Below are experts of layer 6 (counted from 0) of a mixture-of-experts language model. Rows are named router (the router's row for the expert), gate (a neuron's input weights, with its number), up (a neuron's input weights, with its number) and show model dimensions 0-255. Each number is 500 + 40 x the weight over its row's rms, rounded and kept within 0 to 999. Numbers have three digits each.
Before each expert's rows: a language model's description of what the expert responds to. This comes from a sample of Wikipedia text that the model never trained on.

# expert 8
What it handles: Subject pronouns and auxiliaries
router:534547490541433467512502459483552511495480508456532451546569436532438449433495514544497556505558504460484457572512502487493539543500432492510508503491436517453486454483440515532498511521538508457468584493533534456486483459438485426532470526499441540512449581509508491469531535473547477517457535510493519527472486550456521516490560539483516481488532534513499535509557565448455522524538490396481514475501579521499474563429516462518446478467504523490568519564484553463453489467543518551442454560580478472487401494442518457489457521418476501607466478424556459529483506544419471467469473517568518413556525529523570547486457503532501492537546433505533512511499486523450494482489566456451459525557476476527516417430404448454467528522518452498462457508502537485548495544442477
gate1:502504508546530532533476422582503506568592522554431438613474533506450468509500471588550574497506457531562546515500516477520504482551518481538457529493469497407487559507455516515518463434507493504508480465488502473467479506492509511496516479519510524534485512515603487504495499471530567511488530527508522499505545552506517504530478481436490496484450468541507419481594520486484523455507474503420466554552520570529536473500516479464458561558493465444457509535433458637513446460535538484503447438469483581453445497416506583486552581542520420397574501547534493481528533519544517515448451538451498415530543414515559481489512519467528484488476482503500531477532460490478484500533502509502500510501458483479539524459553477563551478490521470485569559556515518492421469504524472
up1:522522490511540559502536551460510581566536493462435529487519544529520526513564522491461472522439496458532441479555495483566480519452488525502456491475506515509481493520550541499478521405504447500524579506501436497487484484535510475484492511551471520500479431563551553457552509550467493471473503598534479452528526507462510523451459538536456575447511447511390554577463500520474509584510464523497504572539521482484474486502482541544546513447483467494435474499526450463529513483479447501543528406530472402473487504504523541427604471534551501501506493527457471514526542529480532473499437444480465476516506503488483457583553482530512541555387546447561543493609531486462452463470491529563522501489462569550390510491477510495466520499490508511588540524504460452518473486538418

# expert 5
What it handles: Abstract noun endings
router:413479487480387468508525462562471518496543473514513567563462571460422492454484507488502558527447552476512509487464476508481461521543443396478482509426451566496395503527533462505456510505426507516441468480491452494514535565486440433442496534444499441563494558513536565515513541502468486525521530559509522466515457540454427551453466495508540621518464439570474472484469466542513474520464535542553519425554427515505524549521479480537479542467508532565510542465454486493468483536488494503475516507486544465520551532454473493523553540545573486536448553536468536531550543466445432514566501486493515528470547490511471585525470476468479547527491464431531581463503501490533461450471525513568502572543512514425582498510512515506460499468521518439537513448527474529475511471532478
gate0:544520519474543519508477473510472423508434596540463514444445518461544481473517554475427477535537473417492497514526526457480516510456496419450466489473467491494482532500534460597484485462431459459484461551482453549584520582478564484525497571492531528517482512446510494526539473437545496451490559554555558577521435518456468497506541534538509557459457517508464524468520479537523448518465477495537510465485464504541599555535514508569538447522496538506514502491530423488499522601495521549537468494584587561484533467410560436440530514557536481528410486515461488496479542418455478489454440511448498525508598512473478474494502496541485512539544518532532517483563457556545505503417484512503401514502518508525539475487529498530488517579488459486487499516545490491514483548489581
up0:470544499505529574483513516468549528481525458415589484543530491503530525506479492436457543502509484479440540437450527501558454497518478497522491508528538518457483497450471504502511420520491450486504507588436490497503544481498554502422501517552577523511486462484526521501433472572581444488493503468473555569410517517510532512544556467539538445542529525431556569491495465484554449495467503515556508505466485528538530459517533558552519457511555512493451527521546484558546488511462500488491550519506490468453481454484489401569498560504443543521598423492534479494512467480477469536520508501508424497620524582496478593535476475514480516477470500424523493516488465505506532536454520469520538541498530523486508487566418490507434560448448414516449529531620562518547437454492487

# expert 13
What it handles: Word-initial capital letters
router:548506476504404526588579521530544445554446426451508481467488491452536545533518460570497530476481536599515497479544511498493619484472563442489529469528499465535541471548503466523517433535479554508502453481443530501505437545492494553537453530512442504495452424386467423519533433517475527551555480479495518503615527467479497454515504493487527493473494490478484525510502465459507497503514450531507404532539490518522534478523565516515490539478457521468431506496520457466537534466449474473509520431534473484555476521514485468386508528471512477524527556519412544388465522481548489504529529454521444497466532535504529491502479522483569552564519481516553465458491510497482516539476448466447530481566474541549489587533494496558532493476461547478511520541572428527476462426520552
gate2:452518609451552547544559495490491499411614479504481473556491461526481494486391493479484511527544455541612518490448507576563516522470526546463492516496500480439554439488528533451493502526518497535376465472530520533479480469559513456496424421518510492492527519529553532546515444496526489471545488546499504530487504478501541503529535522488468488408459486542580547545450520474552503505501449499496455497554505425575477522482571530445527522470489497527491536488502523511562567491464499492505457501482398513632577507488536491462499450514441498483492487508520514464371554509506520550481541500484455610497531457434461490500527499579554504526568479445454524508554569496509491471446526477517485482526492495511503538459492532495532510497554489522493579519500488496474504504479477
up2:503476485528466448492499470538505511440520522506483502464532496582479452419546519534501527505531419466428432521485480483452445500491508429557470482512470525523582508490497486477481347509461479440467498543480455502478510572443457541547527530530507532513523453407504472475510514468489536489462509474499520564438490480457544511545522456416508550452521499518485459591483489506475460507489562539489513516462501622520600445516451480447495509536483526550529529559517583540530492560462489470510590495495413489485516559528551566465405522535511481519476511503519416502531499494508446464491548546509442471492521500411512416523516445526546538484506455521517470507596504507501495501572528491518565494470520545509480442482565475493455502428513528475436458533571479529537465508480517

# expert 4
What it handles: Word-initial prefixes
router:546457505545540534468491544440545507494535538479393514429493526569499511466468499528476513441519449498512537525464482421514520455462374556476451516475582459449490484430506575489462552515527465431527478527507542619493481545476504494488495480503515453471578512448500373505533556569505565503493485485495505520518460539466564507480486472506563441494487509478520457518514455539519485480495546540513441464500469541474480521439508486532509471496486501478529520482543489500477529509522452548495493578489476468450547480490437538567539573555535495497521491596531491431550583473444532501575422505493496440480425468468403534475505470545473550462549455555496498493536544559485466476554511558566475521517485429541456566532486485532493478502507442490518494530551532529490522566527540
gate2:548598441507500450515515515519500488605504560485495494548495517487493562487491462430510486464465428492485457548485490443466554552441528595523441560464487512492450418529512558441536530486521454510490504523486443551506507529508545429505499434515510462522513554488481444477519495420427525502602459536530463496508535485506506481474543487514497439562548509581494453461462466520426455468474550514472462494518518582530619516540527445561510495608510552466533586531474505485490455490478560584529526508441488525494444495486454558438503510509536481499549520504507547457539566483541472490496481497480494532444480542447456506435549508507494460584448507471444514513457512516476479491441501520471496559474550491544546561585556506550551499518460455507524512531482537425468509535514481
up2:449426524546522511461517503476396525488475580537481483509439495454515543515521535555529487449442478550476526428484456495485499548525519510575497531458429569528453516445461516515502517476527468533476500479483550508502411526558427496531459511515573457470508574494506515498485529467492515475459500519535421469465545461465451488493560564454522418571472503538498533503481514508491561513494544472529434545463545499550487447545477550521446458517532501470544517477532567467530566464473489505458439522516505509508445539447443537472426621497546416489553501449593526479533518520516565495503502515525477490474438544536473547518553516470506525459413476470554486526524505574520527542385547533518468562425451474471543496514531506539548427542490473467578506534494540531491491550532500